Experts of a small language model.
Size: 10 layers, width 128, vocabulary 5493, 14.4M parameters.
Training: a variant of Adam for the experts, 3839 steps.
Below are experts of layer 4 (counted from 0) of a mixture-of-experts language model. Rows are named router (the router's row for the expert), gate (a neuron's input weights, with its number), up (a neuron's input weights, with its number), down (a neuron's output weights, with its number) and show model dimensions 0-127. Each number is 128 + 24 x the weight over its row's rms, rounded and kept within 0 to 255. Numbers have three digits each.
Before each expert's rows: a language model's description of what the expert responds to; "comes before" lists some tokens at least twice as common just after its tokens as in all text. This comes from a sample of Wikipedia text that the model never trained on. Tokens count by the router's weight.

# expert 31
It responds to: Clause-separating commas. Commas after introductory phrases, dates and places, before and, which or a subject, plus while, where, because.
comes before: " and", " which", " the", " but", " he", " The"
router:103123134107113146137159121106134147102156102116144143150144134148152082127116103122121107166144137143151159130161182126162116142161130160103106109115154106104130131167150085162162122104123147167109094098087120158136114137095147089145147110158138126165136133163138145133156142138134108097101094177141117146121099138115166173094106171113153142117157152154115159098150130167116146175115
gate0:131115087120115180139145148145165146128149111132129166124090101129127115118101108094133105113117140090142086156135099125128119146157156151117140126159152133133138111101091146099129102141132108127194098117103115153112097140160156114099153109154109112143120166147122153149141122104127140134147136067104122068086124125142096139164122145118151105124182169152115163108117126118170181112128
up0:123135102117096182127154145140154147139149111131115166140093123098135108120116108101126097115089142105120083164142110121141106152171142155099123129141152118113152122125111150104156102118136123137189091102088111147110097137146132107111148090168129125165113160154132143158145135104123157110123122092105096091093114129164113169145123158132139113122167185153097151100120153141157178125104
down0:144121116102128123111119157090090145122109123147139101142122106137067124151146160081146167134130102114100131070085154140134146157142112106122134120133137106109128136128159098142124104146131142112147145122152136141118120123160135160117147161115147150094108093116155065146161105146160177154170100158108178145142098101134085121138155107150137122125090141102141140138146146189160110136152
gate1:138145167124133114143126126128112139087137167093124142110155177151128093094151097153135125121178087159119150124136144145122145132114063128140132128125119118094189187154119153141137098102162114143150140125123142131152107116111147134150071100135155121141113111129136107135106129077156141113107117153142116112151094120149124185100120130159138126194096112126151092092133143147153143124131
up1:152104126132140107077110128141128110166113105164106088104098091113107172171135139113139138125093156104104102124116079097144113066118160122132138147133119139138079101100105133109125134136085137124092146136145128116100121135163096152118162117101058137116122145102140131124144154153121121150152152099117128143106144113152109071141136134124091139069133143123114126185105140118150113144140
down1:096108123131120144118112122140140167140102163094154104119130125144136145089175144128149156131102089166161123107091124127106161127119173177135145102161149159141134079137132133127142158131177107151078109139107139128104096095113132109176066129131164149136129175092132081135116134156100139111140111153146159110146122148151130110102119118107146133170156149171115125124147110105123110142153

# expert 5
It responds to: Separators after personal names. Commas, pipes, semicolons and parentheses right after a personal name in lists, bibliographies and rosters, plus first-name tokens such as Paul, Carl.
comes before: " ", " the", " M", " L", " B", " S"
router:114127147087139154143106129139152176117142154108133108109135110148099094161098105102132105124128139139116116121143154147096115110117126141105103080153179114112161130133102156147108123131114127133144114086126092168139089136119176116134115110132103142126144147146113137143129142104153102135106156084139126084105117090051098153157132132107106068179151157176118145111122146106123149103102
gate0:118110149127166080174163158102122121151119125130149103161130129099113082109125129126095114127151181144151141154142154153159128123105152115113137133178118122116114110110167090158109165117122133133140118152123100134116161143118164155149124131132130109146147121146170123120165123089152090113112135123128140095139087176139098100160112126092145093156127088167148138091163131151131166181107
up0:119112135116167090152150144134123138156128115108150105161148115091128115113123149122108101117134161159130139153136143128155129081105157119115149127177117136116112133118156072163114144122113108142145144169127097135101124166115165159179098152155162105154159122138163135098171121107122106112115123110106159104153097169126091106178127130101156098164121093138159133105155125138120170177118
down0:135121114118123063129113083146200124103139127093107145150122121129114117155138132106105140090098143075150115119126091091161147070122161137097126174132149099156157126131129166106120139110140109108146115130107137122144177134166133144117186112112154150173136114150156130110136084124154154137095103143149136135132103132114154114125180130131099133107120116130104115114140107167153161133110
gate1:147091114128140144150097133141130135133113151135092082132151131134087136140134106151135139137107158156166145145129135115108132113105142117131101114183137135133131132130093164119078115149113178136164132128112149129107127154109103168147205117093127143120156123102105143122135157126122116169141139079179104130133120122124193129119158133123153162087125127128171161111165095107092154099155
up1:135147162127111135153142131164105122184125145153123129133081123107131118110127150103160134110129105080103090114103120134129140126151094125118116087094124133125119121110101149110152117136116096109087159108165121116125114132163144095093107136108164134108104138116136112121112066137125119117151141079130125124118120160131088144133109092116088111207148162118094074146081166117159102135124
down1:143127108092086116089150116117119177152077151185132085134140132147153139098086159151170140148151111157117159140142166100078131155159099088122137108130116089086100124132094101126127134157121153130099135155130140116165155140117116143133114107166116152122118171130104115114139120135160132118162141110137109095134144125166142135123146122130135071099087148100121129147120118148143086100117

# expert 51
It responds to: Colons and linking prepositions. Colons in times, taxonomy and infobox fields (m:ss, Clade:), plus linking words in tables and credits such as of, by, with.
comes before: " ", " the", " a", " \"", " —;", "5"
router:085151086159140093109172120162129151103120101137151134125163081083143136175142092169140106137127120131097099143142103090131102122091126166137150148109146124176140163093126143095131112133142152124132094111117098112123120117123119126128120121110122127111111145117157165136150127095091085136135135109106130094110164099150193126167142110101155144104156151147118164149102126117134119179121
gate0:114133137150139110142124105129154102173113114110132113136109095119145147160149187135154101130132114141164098165116132148159201127115134154148104169127078126111086117133127126126099150159125100119151080171124107121119107110166155163123130137132149121087174148115120127126129117124118097137162125136086145106094146138122166117111076117135130133110152133119121133173170077160133115130084
up0:101134121147127131133131116124154105169113116094146105125112076112143153138141193143158092111137118143160095155113128130139181135121129151148111154126083126130070114121135142119115117154111096123160088166110107121135133119161159151143129138149145118077172165121123128129126106123120102133173119137088146113087147125104161117105099110118132131114136151090125127182178084156143107155090
down0:124147119115148097125154136154100168134096151108131118109133130138127160148114148130116106123134157102131117121146114116157146054097114151120103116134135073154144135172110162157115107164108126126122090117102168076152094138122107136145136116121112163142105090106104149131160174147132136160100188113105147129076128131118130150150140124140156110104126087120097095149061143106128116125151
gate1:141169153120187107103119097132107139145151104138152141094127106116123100141158114147127121136104155122100116121119138120130169131110117141108123107112160124107196153149120187148149119119124120135139102162174178142126132157096138134137111122093118101102110126159126138135109117123104193093118113105102111182131151127106119105107081115142131120157091116138087126147113178138181115115155
up1:137157156124195125109114117104142128145134114130142140090130113116126097113136116149131122134109149124110118123129141126151164142090134129113115114107143131098181145138123189145142127129110127116149121177166173154137145151101136128140123127113117106076121131156146149137089104132120198082131113084102102181141135141113121102102077114137120111167061129141105127157128162144167118118156
down1:161131165126134160132144143117104164127115133126128089145158130151132150109115128117161135142147155149120104119129113119151125126137158098104076167162118145128139079082117131108085109147158183154143145093159108136132171097086153115132109131150139119134068087124120123142124080072125134137125130144102097120170129119081140111138085106165105120126118127113126132161126157119086125131084